python train.py --num_hidden_layers=9 --hidden_size=384 --d_shared_expert=0 --moe_layers=[1, 3, 5, 7] --router_score="sigmoid" --balance_loss=0.00404 --balance_bias=false --n_groups=8 --groups_per_token=2 --init_std_router=0.0131 --norm="rmsnorm" --norm_eps=1e-06 --tie_word_embeddings="early" --optimizer="adamw"
Below are experts of layer 5 (counted from 0) of a mixture-of-experts language model. Rows are named router (the router's row for the expert), up (a neuron's input weights, with its number) and show model dimensions 144-191. Each number is 128 + 32 x the weight over its row's rms, rounded and kept within 0 to 255. Numbers have three digits each.
Before each expert's rows: a language model's description of what the expert responds to. This comes from a sample of Wikipedia text that the model never trained on.

# expert 34
What it handles: Derivational suffix pieces ending a word, such as ing, ation, ment, ization, as in Boxing, management, inoculation.
router:119128108160103145168076163126150093121093115115148185165136101070157107148145080125156085139142095101146115115123117114153077069138172097064062
up0:068070093142104144177074137142157090094152086101115135062147169114153062108177184100174143109128075119113157108160130035188115081069105087154105
up1:130136105137193136103110084108143164126193153091134090152067109151094068203118105081142103118152148112112140123108099148122108082121187121120118
up2:131085149150115115165128133170110156140124110103239159143086187101101066084112161141106115132141184167183159163099079091207113221127108110158148
up3:113126131173163140142126085079084156158106094135134188008106070082118132130152156145147119136102101115182110158112116194132120217109140160104129
up4:112180101149137141146122188164116117119171126084154137200126088100174165133138159152149197114063128086142167166089079084180117134155138149121129
up5:084075155182129151141111128105104140071129120124168163124134099117196154107101126124141161133122137108177146214135154176091128102142188134137169
up6:101117124157133114119062135127121099135114105162133076147145116149116118102139116103187117133115094102129032143137176087152134092135157063126130
up7:100102146118092085201082104091123162140114097100127140103185158119170141162168160111143144074125069138096136042146131097153125084111127124120097
up8:120139082102148177141139132094130190147135124162141141138151149098104159107130083138142107138138152186121106140161168078101115136134126096142104
up9:220108146127121124146135123135159115170098177126168113120122164156135132113147171155072088152132163206165184137086111124110122123139085099137100
up10:084136117160160080124127136085126146174098135166198063143120167100199065095083079121141144096162118107149162146132113163151100109157104144136099
up11:185108091146138157087105111128130113176101166105148146169159145158155080178211132128143164145217170126115167158169111133142122113152128148145087
up12:106080109138053084117118123131137121090187149144170108154067170163136194067171132136167085205163084133119116160158131087124109087133104140210094
up13:133152140116125149116140146116103129102163134052147123103173122177147153128084141180154135102071089150097141114104141165118121110154110115139168
up14:151173145113129178097096168166134159073135100070133111153094152120182127124099138162169120169136114077141166043135116160183113079112127110128156
up15:130191126130099167132066172106164138127151125109152163170047144145135114131110124146113119131143169161164101078104051189103116093159152101069058
up16:113160106125126116100102175140173105084155150090140101079151169149181125142102153156144122096148120158120152122082132183147121111070102119175109
up17:148112063085144176083117177126135157154165183089133147100105105099111085122169033132171090101105170143143069138115066166146124099135126134160132
up18:113142107148169127152139245131163136146138168121135128150135097119156178104166106112111139090086129087145122123103166109148111099157170106129119
up19:110126165184094130139073121155158120169169081124113113115127087127211140100154094133113110087152091111139072152094099132138119096121197095090139
up20:095049143143135145143097094132139144099079155139083117152099177153183095184120112113190192175111071182145120126123109125174114106134084200061101
up21:072128081168121117110090117101156116169121165131109169111112150091172142047098150122176120131167155125166050141114118120126127156114070162143107
up22:151189107114075142133086146118148147144114106109121144119086036122116151189159163191106147065155103166159141106112122177099110139179169179125098
up23:069099198146109101129116169162135132122139081108107140134174142148099092130126120190161148149166110147143183148078114111126128164166123125126171
up24:167115130119078066142138177153135130107116154135145092135184118141127134159145200150102126091135123113109111098147129145140134121189135125157128
up25:096152125141115127095085186086120133112000088114074142119098131142163107123128148076157148107165079146094136186108103146172122198160140152158112
up26:151124131140107097167115115096106153184063140135140190074060100143124213091173149175123123113000211083146181108108149108111129165100165107149164
up27:175100154091148088132118160118125125122127123158106136125179150111092163171094099072131162149100120141145121156129086092109122139150145094053170
up28:115107119124137129122127074187166122118170105159130096181102146070129078135168088155155077165113097114134084171149128088139135182157149114146125
up29:107110151147106201121100174109110091079098159117093081125121146084140112137124167095128157090127120101125146118114113069136121062177129128145145
up30:154053129126151183075107127099068167128148114129156144174129057090127115107134181115084174159153172136102185189151132139107103154154104167135132
up31:137133115119099112069087145182095108084179190091129177126084099154101096099174126130182076112182187137124191077112138128085115146181083164153129
up32:148120113168110172145110125102154115154084142178144145136152076151096060193162118178123106183105148118193157119052087122113120125094106087109139
up33:126125126124105179094113139121105131129114082090156099144089117088090160106117172123110105146149152175116146073102144119112117134095148109134126
up34:078102116090157129137113160103151194153126139121144146079137082131163106093132088161142147148138188077131215138121080150149116199093152134127134
up35:157115104114103162154121131128081188089093106127138164105116146134147143101127123096121166136068158164117102159172122106136122108153111118097122
up36:097153134129135153079136125119078092090100139134150135131097086116134142119144101123113139143113120152123137081155103125164128100116094068087143
up37:053136087171094122150125196126131147092164095141151097161096124103184097086117229102105143155148111145123111113095060098113106115127168122131092
up38:147149168161093128156098151093090118071114121081099091133153130138122095168152165105182147148102137156087095150118186072155117136161130138157076
up39:078109179155125131109099187135131147137127140146155148103175123170078081129159146121076124072173136117130066147128160121177128107178092151177151
up40:119172139067171100131142165131093150178155146140163101132087048066132119132144241090113072185099096196126133143167123143094118125151102114155147
up41:138137182098048167092097120126131107138060098130110143100143129123164139170072181136132109125142095141072159111141160143159109150086199177169126
up42:183111108149166134113145159134140150154121125069090109156078125114132181168137146099097120137120212125132070121182132124144095130151162171107088
up43:153135096063136147150126093127077175091146169148088101224119114123149147161130112107151105213124137137109127131062117045166109143147130129084077
up44:129147095118107150134104138186166122063081135072103130167057111149156060141077086177151155104096143163104132144109089162146116089173175162118119
up45:165211117048075113169099130141154119122074173079076160151078144099105109122140138144098130132092107162108079125153189146111116159106113109126090
up46:127143156130114156140089135115110138119093194046152104143073139173080114117095055093130103145093114076152089067091126097095126078213131111094168
up47:080140135140093161122103154092105122065093084154130137160151171094139134136083150094124070139081121138127178111118203114107110130083018147122118
up48:106105129143130144094099118087135081076069100195200100200118109098133081164103088161187143119148115195152164083179118087152118091121123216122096
up49:121089120142109145143137115172106154115099069127104104187080111067126130202167099147160084164066101125114137050126147114139116124070189103099166
up50:146137129147150157134106139112148144110134129143149095180065055114168105179046101123156159153156099101143133097146091144183120137149109114086124
up51:166110119199092112089132129150054089148080144166157142153080176097111146129132117138089212183111153200188125167158057151184108130144128160109154
up52:055157198143081164111100158172154173110102136095221151083159165120126147128154161154129199151175118138107111156111129133138120184115107110107160
up53:133083132143160157108110164093167112125126146153106123159057073099119151136056167136102091123171124119166111180111062180110126110178156093101206
up54:150064166176084150151112124123118125181168197159132101134124148121103122108192148133084066156080109132127147164193137144136130116147165115120097
up55:188174183176181139162137072154088139107139232109144119123125074121112149173123180153161102138068116130131095127167183130139115115132177142175077
up56:168112099137143221118100140096124148161184172086139089138173137087182136132135105091117180080127121162112168081101093162146114107116141115144092
up57:101089175105157214173131162134132068142185199099166171087120113094112140074181158125150121163113123127133136119116147093095128072143167147075100
up58:111183072192181151102135127080161098166101158072138107098115110082126165064134124124114158134159124115162131089111104094088120134135178088138152
up59:138151099154083111111113170160116196115098135122129117123137192171127176077137094122158152128133188137121163132140103114141124158158139172081149
up60:094091122163119151107107165127146151158111160106139115090139121110101124144149168078151116113152135123143147147121128125085122052100204060097110
up61:141136127186172112083116126119069171190136085126102102096161122094123106171115108181111113156121102127075125175149193169137097176135158116127094
up62:187184157103118095161128146154165107095147143059138183115124069102081104105113109121099085086110138118202050150141111164087108150220115085143150
up63:078144103089107212128106113137115168090123132103118119164134172147079120084163132166112150154077183084121188135140134073140112166234196137148122
up64:117163078147148148092109067066144116135111089082174150106153135087115102094141070156071138112132104151103168189089092157104120138172219095133137
up65:107121146090088074142109146168120122089089134137153150146126111118138200078106127153141091139154080198084102132168167117177114129128179080125127
up66:127098129168104167196130126159144093098158198122166093106099152110139064118094143198124174084171137172137133137120170133124106171114145180135133
up67:129088090100132127115126120140074198085100102106209135143165143069160131131097111106208176119174146133160164167125134163076112120153129173157144
up68:083106126145123168141126092144134097076187174116097144106109164082124087139177125151101138101162107115109116101094105103184121148137142073098099
up69:099187138174185107139102102130132173128125188139152122111104127102144190171110126198148100092140156113125184152134175080105123137164140143138125
up70:189138102177168099151117087174116107068151117149160105148099130191118121133158141089113179138113167150113205116145111163122117095118172144105209
up71:088133130093093099117138198128113117111149161142192156138136143093130137133141138127079140155120109121127162079140022120096128123159048129135072
up72:135103135144095208105128122150138137146170138128111155154098179156171066137132145169203157100121166104145130138079192064134133096117135148139092
up73:147154148074147096158099162124111104146183102120086123155160115132095146120173117165134151096138114088143098133167068128085126123170193120078140
up74:149176148174156047149127115131082185194108183137143078067141135132118147149132140134115161081181117123084122162123126131133124094119140169060145
up75:060134177099139052083108131094111117096146105138149142117127095133112100171203192136093140110110116145144073171105114103166116102081150109214183
up76:138147134064063095181115174127185119197081155133148159183139088115098131125140190085117079125095143074110165111124141079094113109148105162158185
up77:115170176113128089039108093173113102100138146132128206153122103163148172115140115087083075157181115134166155090135126058081121099190092072095124
up78:132124076107125060110123146136168142102123148169127177122139122181069123181103155158109115123119167207119153188150126109051118141118142133124167
up79:159148177128115151146093102171157110191183119101129110158116143140137138076178144129162155098135059132120174134144156036130128102069141118137167
up80:131128159120080124069099157150117108101133090144162136108108107116130154077120065114158089124113170159138129063125105096081113143171135104127095
up81:099191150111196152101125125147115109151129082141104144121103162101148120133130193229133165105183089171142173180086131148097125104107093049100098
up82:157067145140088082127091180169138114136095127103157082117129125152117143096151082096140148118112069113173079143094079139081128104115205150127177
up83:116106129132178069133126079127143100077164158122132145125097099152171140180025093127156087102171161192118124134119153088121121130146059124114070
up84:129120130102056123143121139118157132127125193098122145148154140125083118111144149103197091146116188137135163089119097116145106116123158112110137
up85:177141067106127128188118134092110178161142173155151133142237111116114111132135147113104108102085084183149118099163105197150121106096170154137077
up86:107120161121085099162076125100111122075179145132149114119119119144160168132146149160192147100171135211131133140170150174130118117108188180126095
up87:143119104099065128124120166152106064108175205078195117104161106126142188074151126116143098108042114089137149096152129098111126124105172023071108
up88:108111114096155124124131150140157130126121140077107149083102090066151141112181137096090157178087104100121172108170103173082114117082153117189198
up89:129072113162142122172126115140174142144171132099219129090182082055178164178140177088117116126160121139090183096142123097095115097116181117093068
up90:156146098157129112104131190165152157137194108141137123138138124067159128162116121116135114148152133203211141141159136182091130170147112113126146
up91:181126133179118169171113125150136117082182150126113163072075161140075084157151146131153109180097190134133158142220083129173111154129123119185149
up92:110184170182088098169104181162135116100149091142129115128125125119187132071094161092204190097150107154103140159112104086129125118182144082151160
up93:075166156170080135066149118111128142149116150162118135135131117098172109086089115126079155182072138218082156101104136167152121080226057115170109
up94:092167171145148149141135145113063107102153075160084129133097057125174127111138112122098117150160098140127156135143144135133115137145099124133127
up95:149075093104132213144108132070038170105135142080225130155114150116112151135135089099107113130127190131099127145147085169128110137064151212128131

# expert 46
What it handles: Short inner pieces of foreign or unusual names, such as th, sh, id, il, in Shia or Hornsleth, plus table pipes.
router:141109166145117122099082173126118113114139110098184184153011154152173106143150131181142086097136159105146138073053040149098091083133130138175123
up0:126087158166151145165110124150128124100109197147105089136159129100144103137127192147097171086076139106124138171127122077099105199084122178130100
up1:180106174179173140119103108134147093099170088167098155144076156110126105106108158112111074136177166154026105184133174162077130129161144104096138
up2:157184096124150105200131128086104165125122123100161090161128119131183140167075144130074131104131179099116113169102060117177111142152153094083136
up3:096057162112054122135116089112130103037156145144126118118172145131117103080164112132174155113115103112165120138122047133166114110108162156136105
up4:117100106099135125090098151158147211110115146168207114060078106138076142160143126157106143093110165124132145116113101120131118141114178111091094
up5:158127144162138072143095138143180145155096149102151090046126144117105195148120129158090067153118118156114110163151113173092128124123176172100040
up6:128199112131124133202121123125165160111178161110149078069123127134102208101167106082110093120119090108174160130108153098110097059119155105135106
up7:143141122167180121155098093078093087124126109095109121156176131160173154135144096078125157151127139060149131121155126128087117143091149132116111
up8:135121115135078164109116123174159130159147110114157150079150107148136101139097146105155193124102108080103162132137112130121076163127142187082145
up9:155154126093134118141127119139099177202074083140144143149105153175102120160119075088164119144185087139132170126159192133081109057189131133108138
up10:122163145094071172121111190155138188087104090141107143081117072145151101187140078088157097083174092120140140131117091115142114144085163124109059
up11:150117100166071099115105106097120182154184087079162068113133132147116178119159116150123182142154153114150165177150115086124119166152180094049171
up12:080124136067165116134134120125110131160137128144100140117077142129120118126130147088148134112131108159181182122118124101159117091154136100110140
up13:160109141132112165150115144094150144075113157111123174118076118080167122100085119192121094159041111171176079138090099102128119143103147125124126
up14:116155109190158130101090125146114162163133093121165129144117160156110174165133174166110148161097082102163088136119130109083088121144143128065176
up15:146140141117160165132105151156133132116161116137190147114172155131176201101157144160133076130125115152108156129144093138138093130184102113208075
up16:150104133102114109120118129145112150134092104085106161025131150104207128109102144091109102162128106150106113152124151091118119143138058099187144
up17:160146135167116112108114137106081150156130119108145113141125081132113127129165136139164188185110124170141110150097062109156126117138130155110050
up18:117114151141088082128101110115120145150119152107138148124101161121172109125129153052141148118119096144142118189147172140156123157157087127076147
up19:146167091073160147135118104080141166170154173112141087161146118163134156182075084137185178131122082178101053126128090080151107141155119184135129
up20:129137122142116123094123190150098157065132127105139167113112080111142085120115076116143148087124110138114132169142106091147119134161101179139154
up21:151123133170099129094108091112072114169094095144144114152105093121177085076084058130117134148125096116129152090148128142081129099166091146144074
up22:160146116112097134144122120126124135138146162119195123101105097052120096108122066186150132119114106136208101090108117098132123136064112148131135
up23:140096105136104164167099210185128124164138166053141129142088123082125143136098133149098189128131095146193057090154060155144120107166119120134031
up24:092088107119061120153128112136203147111157148106119140170145064089192066137124105084087128189095148215129085173088089146152112157215133092073100
up25:139104152153160105116088146131152162129091162135063126137119156108104122107113133209156132141155125140141166060085147091082106124126156121146109
up26:104134133056148170089110132137155101186117095117117121188142146175184109124076147155119063098099111151086163160120160146133111113159146111135078
up27:132132169144159135109098156098187094166188131116140102098161154166151140145214127170131142110123157152136097099088053097111142131077210127131173
up28:083140207098122173103100103109168130138085130098116154100150147160159071152167145095140135077144145118114152125046156098148114133148148145142206
up29:083150087180146149131105115169107175131145081119131111097080096134118198104132149140143110104131071173110147078073101137163113146129110126113084
up30:169169098113110178109115134131111177130100119111109169100139063121112086143123100146135167052138130120103137192133199163099112143124131102119054
up31:142078123164120158114128119094135162157143164097105162139132143100110109124138107107057138155021143095127203150147074145096114107099183198135155
up32:154105131168133111074126161180158116137087176127160106062148183113138172100129103130071157171163115177126152090158079095143113092127087129144063
up33:170108169149165164134120177102120066123173102188167109119199098113102103100123120155169086110153088176104070141135155191116122149206093121125132
up34:115072097167175101164088130153125182090140135126169165083013115138122133107114160090114084139090118144146181100106109088172109116169125155118183
up35:116147129138167126111110097072105134159173126096145120162109085126147120123135081109144154151150154105179185146143091162111125113176139133081167
up36:078086134064134103139107129126086100105168076097146154084099134172114051105119150090139138094164096117132131156158107049138123070059132120137134
up37:071090132102117164112144108099170093146114151112078100120115119135130140099103140114145175093153100100138131140129108144154120114150143059139044
up38:177148149158101138134110109103072140112126093079118095136098106139172068179103162137200152127117132105106137132104110140105116141127109099159126
up39:151105098099120177083137156123103099134141135106138109208111080120163120107112172088139094116134169123133112099080145149173108163104110151069071
up40:139207129104131177100118113100096099169155115136129141090190126147144132108136172109162058154118100152098139107117109117093123096069192142075108
up41:116177151086108126084115112129119122149161082135159099146123141105171149161152152133147073082091098128153204081124122126072103159197195191146134
up42:136070104230105070098143127072094124129094151104148113127132131153147092115101074144090083081092148097119121104201143182084132117180137166111133
up43:147186103168116139172122137158109122201177140116203108166133171158084193171143150127102063142100053117120104161111156102173109183117160068128166
up44:135134140141099106097120141128077181132106112121106063121089099118179169139087137179103157145147089157176153145092122102146106136099142158126142
up45:102106106124124103131119160152120109119111156080104154120088071146111099147094135108127121185141182115172092125177119074147113191180141082236136
up46:140156115201137113108134135193172132200065103118125142122080086107147166160119114169138182157119139151116149091112150113174109122131144123130140
up47:076187153170110122115093154134128175123106140133127142161077107057159074112107124149092166120097097230189114104146106137081116143078165088099120
up48:140134123192065114156075094107122109150111102136135158124125100118107103136166114113227139134134091124123063132135158145098115104153156120169118
up49:095107118124143110116135166142131163140074088152155198200124109099080085153132139125087144163137102173105215141127085171137115137120087171058145
up50:119135139084101096173125064086105109124167173052113057163163144142112114075118130130092153096156169075128079150128077145079108110194152116140099
up51:111124062112142104086127181110087117120122142136173156156148174153152098199109135081104111133099131120133132100101081146151111090177142075139138
up52:073046095146164169109120137084070113100139096105197156157093125115159130214150166122168133085162103107105165147104168091107111134160155132128100
up53:091136118129113135139113133169127184149123092108143137117117127101123121135100093128132110111165125116168137143106182132078115067174103141074168
up54:153124205141111139133085084144069164198138163106183099117093122078087109100159119161154165156124177106178144154166082097183127100147104152085124
up55:100125174157073160172113129185091126122110163114124145114082134088091169126159154089095159160054117082141124146115149151131117115175154063158155
up56:174168081096115194064131111137137109107108130144170133162126120129105107078115171136126149109123114120119094113089123169139111147069113076132090
up57:139131162153110125126116148074095097076176198133143130123121146116149116150135090105188156124122136102196121109237120134113121136149151190155146
up58:077194139113157159097107127119098108119125132108149084085109093188154178190149139141142189148093136175114183117099090152079104190104096160146151
up59:089149133104107098087133160142119076099172132100142135190101094098076167115099124129114109112141132077141207092124052178125115148152180057129146
up60:161113121083180142091116169119137144181129102142200168130171085149137134141159140071140114095132172144126138145148084108093114134144232219143102
up61:144184119174071187132101148115104129183168068092114152113115111169120107011111146124137122152145153114165081150077124166135117119101139159129112
up62:142138186133079186125125129119066098080108128165148147108088159109123088163139066100152117113149108129108108150170194155148127135231112128152218
up63:119114136146093092146106115116095150153136118127138103178070110067101142181130107143155165157159155151146131100162104155111110148106135168147107
up64:053121076174115126155127136100130094169140196087143117096079099142115082157132153155125171147078139140087093177104095137101124132146194103095075
up65:142089176135140099109120097121136093077127122164087147112128108133152122193199184157170163139104167101163108169119135149149094137119140070111119
up66:125082137132110134142128094094119155112151152164141128130122154091130102106111162122065137140073134142129133129098094139118110135172161140143146
up67:096129137167099161115124172155081113088143201206131146125140128106148176073145170135100114165106106155157126207087125164115138119120113133128145
up68:138152132070113138105135163148108131141191120144125117145194053123144105154141175089120091126103127167119124117137187126145112124148128112151138
up69:138159107149123120116100074150153150194112138146100164120109135119165156113178098179079089121123111089128184146124082115158096098106104148137136
up70:122107124092099076107124167148100144121089103154213136088090170150120167117162176108169112071061168152135146062136090074086119142109063061141126
up71:104170108163163119120121130123140148111172115111121046153082178115122144199157140158145092140059095089175170108124129124177103149102187164162135
up72:122125092128100084159114121113164150145159124035124154105092122085105115154113126115130081107114121063151137112083117080097110171099176191127175
up73:106161097193086127167121197155115200103104135095144187149141086145117130046127132113154146182131169156099109169092139150138113112153054094100094
up74:149135122151064119107097141150125115154093099111117087104121112137109120140154116092174156130153177164198093113093100130159127140129148119067147
up75:144126160102124074119122092174069138126152129165154132054117116152146161175119133166135146134092105096114153100133128153160106094089194132083220
up76:135101173133109124092120147113117146126109100132157147121097146163149070155178154158110074150140187129119142221142109132159116193109109083155133
up77:132123128145112154059105121114103133145150133140139119091158105106090123157141078100180135168069154151136135117155086154129120139104132203122106
up78:160122108083114126134123180086077157175092127115157147161108139099115093144147108104117183097138127181151126102089139140174105121163161167139200
up79:122161157138089154154090123142143105082129191076187087083129093041133101103100066143142177099129085117163166113140074080111137140132117123149177
up80:078169162089137143136126120180094100128120181121190133054133113152151068073116100100135171169161096097163186115142135155109107142133118059117128
up81:161039131184071135140115181144185101121093184172116145138132146126077130133169176147145116161049125161145142197170095129148111103135129159062192
up82:121103108065112159087097158129102129123140126087161177150139101153146105108177143079121160148106124124220078165151124117102127136190183165137089
up83:107152152140164079149106119139085122096121115146128208142119042149153091116140144191151117165123161123122131125135067105122138164150066127146165
up84:084181163191056093165076155149153094097103123044090140126136105137150088172147116111138125086136077134113117142171142089129134121100164098162100
up85:123117155114123189149109139151065144188124129124102125081177101162136114132136134136181130078117116118144135168165174160109107121162169131160108
up86:114117108098132129136077145185095103145169168000093150141097150105108167160122115114163142094136089113185112143085138079148114117153156158082168
up87:094130134105106194159123159054156177131096149163162138060136123117075115113133141145120142105115166167222122143091137143155117100155068153146141
up88:135129099158129116114135141115072165174094082143158093073134119095111091105102107102100084139113109123113120142109088143154113185139135112082121
up89:154108129122183102113132158106099172134200160167138121140151129180196068156103149174122119187148110094145152181135144138162105128162067144109157
up90:116140080146126144144124132095083151110105120111197183139072071137105108138158104103124070101095147138162139116098098147094109093082142073122135
up91:059132140112069211097138124116122058100112115146186160102128152092105170098097067164147119108156104185188142129098140129103113112126096119125102
up92:121073109091087126060097153137105148140096163112117116068154082116134093135130125124162103152081164149164104148108107114094109155136126121099056
up93:144055152134167125183120124191123088127158186115086081099088148155114157168104152115119160141103128137129176139109143129078121154170102158098099
up94:138154155121121125091092190049112163108139118142175112085103154160170084169212123163187118111166162131142176143143111150230124113166138106158108
up95:130197149167123222101127135189138130099124136142122104135128098117121142133109159090143129137159134076154145046096155098097114094036083124131184